Below are experts of layer 2 (counted from 0) of a mixture-of-experts language model. Rows are named router (the router's row for the expert) and show model dimensions 0-159. Each number is 500 + 50 x the weight over its row's rms, rounded and kept within 0 to 999. Numbers have three digits each.
After each expert's rows: "mostly gets" lists some tokens that are sent to it at least half of the time. This comes from a sample of Wikipedia text that the model never trained on.

# expert 34
router:470545408619536521519557447557501511456449473449499502580490585402446578522546507547469489457535418533452475504520520492506480534480475471556485292517540591437403473431465592425537492442552547543491548472491474541496512569494422489482430492448503503533502585430534548538538498430514557439491516460558479493499495502493449502423431504428487472526501474556503537492399566533470565549533495539455571474475498468506521488497476531521603434513518405459469463469499429556505477570476490
mostly gets: ", K", ": A", ", F", ": F", " help", " =="

# expert 19
router:461459499474569448511582476520454393500525493501549500518492523415520605487487534531523415545494454524511529503512465577423589596474535451462526515520475381446459539509437528463491388549547464510476584498417536562463393574530443541498475408421450506570506482552490448421510467489402481422466469497550485497442472526441496443489534507510526459438541440466504541437544551584499533607475538495423556529531491417401496577421385422569486539463516474474554470471575483553485544591529527
mostly gets: " sh", " Th", " ad", " Ind", " Ab", " ref"

# expert 31
router:448400440451463470464497484478548527601489483477470458527424541554508392390472446470480511552520459597535439502398518447474499548519536481505429512480525406473517472526516516631519436421528499532506621493508457529515558500518527545495473530459446542534504469507482514511537411431511448479503572481518499511586452495406440546484544556515497562595499489613495553489600546477482504524442477558392522599676385462476546486531433500524530555476490459516545466510475518544385574481565507
mostly gets: " le", " ad", " Ind", " Ab", " incre", " ref"

# expert 2
router:506550477506496482444532467428449513589434478458522505518518504476454448438419310416470480525459517468532548485474566455445516510449606436556450450587394454491438567554512449571455489476502448511468505463493537537474560449556515567490470542496454474506513533456469482524537529540486521435492559480564405339505517483489571428450548531513446554423578457522456534479437532558495526458389428391541487565490449553486525562489433543530628558470539457461475502469461579535467533438478408
mostly gets: " three", " and ", " the ", "though", ");", " five"

# expert 49
router:477549516438535468406510471502402460519431513623474444545481526384478458440573411541442521493543450556482479468581537541509455525531522455533541425624448407565327530545472524474493426478493550522536550498413509513494490535465451532482416496540444395556521502470491468481469478496420402459491502480467450454539585436448442499544566461510570478487473480450410507502621537450463542552523434411419471543540418496523585464432472538555637505423571412462494504475480434567411476584446425
mostly gets: "ed", " November ", " Con", " Har", " His", " Mon"

# expert 17
router:521545504474514519442528452533505435515480474637531520530454554437496500417412447408450463565399587523525514463482487504504481514481497473609505468561516463542604499591477470572494516511569516593429494501471505570532475496430557518474470479540529586509547492479452559510560505581440434489552523472553503345487430467490488464434466541517444544516509446396526505426518558525563534464463426622478550551408470469485536564459432587527501504531532474463560482462495471600506511520465545
mostly gets: "% | ", " sh", " ad", " dist", " adv", "nd"

# expert 48
router:485484512493484531471473439574475533364459516618546499534498499450461543471515483583412526530480485494489469461440521561549601553522480480520407475504538399476485498508488540504509496434534494488476504535549455523467429573524569541445546462489514597544440624581496468504540491482487518419489598480579483473618455524526502529557505547527424517615575436393505463437457498552585462479381499544446507485622463487441571501303464535539489361517477473509537484508582503550439549495578518
mostly gets: "S.", " J.", " India", "a (", "i (", "ya"

# expert 60
router:465443463500503558419447466431479494416451444526485418554482462528418506426538514520471444540589509488436503460506531528560442537535553528622464498532505479525417549510472535470472463441516540488477492414383500511488549453498526554441460468441446507583532465547521543525487453550455456504551479525497423490625475464481405552494590470525446543680554492528487507557480527531496524552493533465513516527564493367487514479422490460536410462513488481458555447541559468542487508473499457
mostly gets: ".", "\\", "\".", "er.", ").", "s."

# expert 46
router:468483435443564502490512485480449437579515529515518469484478458363532507551549400574496504418549418450427496477555572506504524560452445508573489525545552426401441416647495518511432447571546503498511526471501495604421440496411558533556482504472517477555512653474472474678519578512543411554466453546478490478449479481402486428468524464512574556501538450368521457521405563523478546499571515493465569583520558587515580470417370524548476498492552436523515457472448393611507571555544466
mostly gets: "′", ", in", " in", " can", " of P", ": P"

# expert 54
router:487470523431447496553616495491423443476403497513566518570446503527552492499454413465439482592485473582546521447422531446505523547437517492587442546470407425477447536640490572525493497551512546545483479485457503586479563450412477517462529565485503497501559537529460410545479460444488455421472481502567450466518469436426517509548447488555472507577546442488540439509461525516573549597468490455470505644463562498491507553432465552555558491556460484482539474494419481616480574457537461
mostly gets: " comm", " (born ", "?", " died", " received", " each"

# expert 58
router:474620464540452510400576452519416385604371510487533547588451501485495459513460561478429505473476543498500491501430524442512573533417497499628504534552511461512512468478473525471547430458530484588491490460487519570439546444433591535497453489549449620468563469496522484531546546509582494490481420479551407440480448440453512478428534493465534431505506444470541503412518506511447485493505410514522569561461528531513502579475435507493490444556555459348453442469454498566527504503513443
mostly gets: " this", "- S", " This", "- L", "it", " app"

# expert 35
router:495419508450514523465587459465463438432491531461458418493469453373489566575538470527362457461486535532519520444566504489518567546547561452623512485520483479432594489448469478545420445496526410474466504421500552558484387474511613468498445395455482477516500481456495661480524517489596498539517491441501466446429573524435451498514503561419414564457532487565493539473482555480457549549622531427500523434508526430518563464598419479539483510555627480416442483408542479565503519552516487
mostly gets: ", D", ", B", " Cap", ", P", " University of", " can"

# expert 47
router:462527406504527493531516468463543425559512459498507494582526548437523434475408413473523453461446426566452533517464550557516481524414445522493555478466482494467475474539502570555462455510523505608425527453515546511560511578468503558459486555588490522510452484528500507480565506549485519463478527458548451431523546447474484493378515579513559498455543472516433539438466533552507522437470430535488537515428522500461514552522424487543563482435586458495555462500409502491447533431488409
mostly gets: " and", " to", ", and", " with", " that", " of"

# expert 37
router:468580458523532555429539481491469458581513413482550459537472496524562474417456501507506452444465500397511507432543597531440482554452570419508516559508499400515445447491493499393360461497536519590495479422413492488441499499527482545462446369458466533540545512466479461526553457545585475425427479472518511510515570452494445580494538461501448559516523498500473604453513523533528560586468468486505577501512467403474500454488473517528413505593544514406468538474514325509481522556482511
mostly gets: ",", " and", ":", " to", " in", " with"

# expert 50
router:470423522476479485486534463520589526497428459614599472493468527465515548396457539491442499509486457522531477458513492574487504563514516487485479525467477422412529557443498573574461499494520609552304474496515430506531456572520525526483550416491616560509445541564478483474554386383500507468432590453589463530664497484450432585453568544448428477536557493524498488479478566477567553619445497587470514485638522383421546523499492571529505468504459468491476408482539493461500498568493541
mostly gets: " December ", "- P", " this", "S.", " India", "a ("

# expert 41
router:515547467494600511513560468558481525505486479546504489532551624555545540544478400469498511457554526500539479461505522571409555541518458393453549522449467414510406477493444585468489473497529529575481466441407516532399471542489507531429516598475496418521493531547505481508526457453454486434420484530493490501472439467434495528431525497533471448525521513385472472493543478481443530600434504497510567495537492470453557531473453484506547446418436454404494495427427404559477475535430372
mostly gets: " with", ", he", " they", " have", ", with", " to be"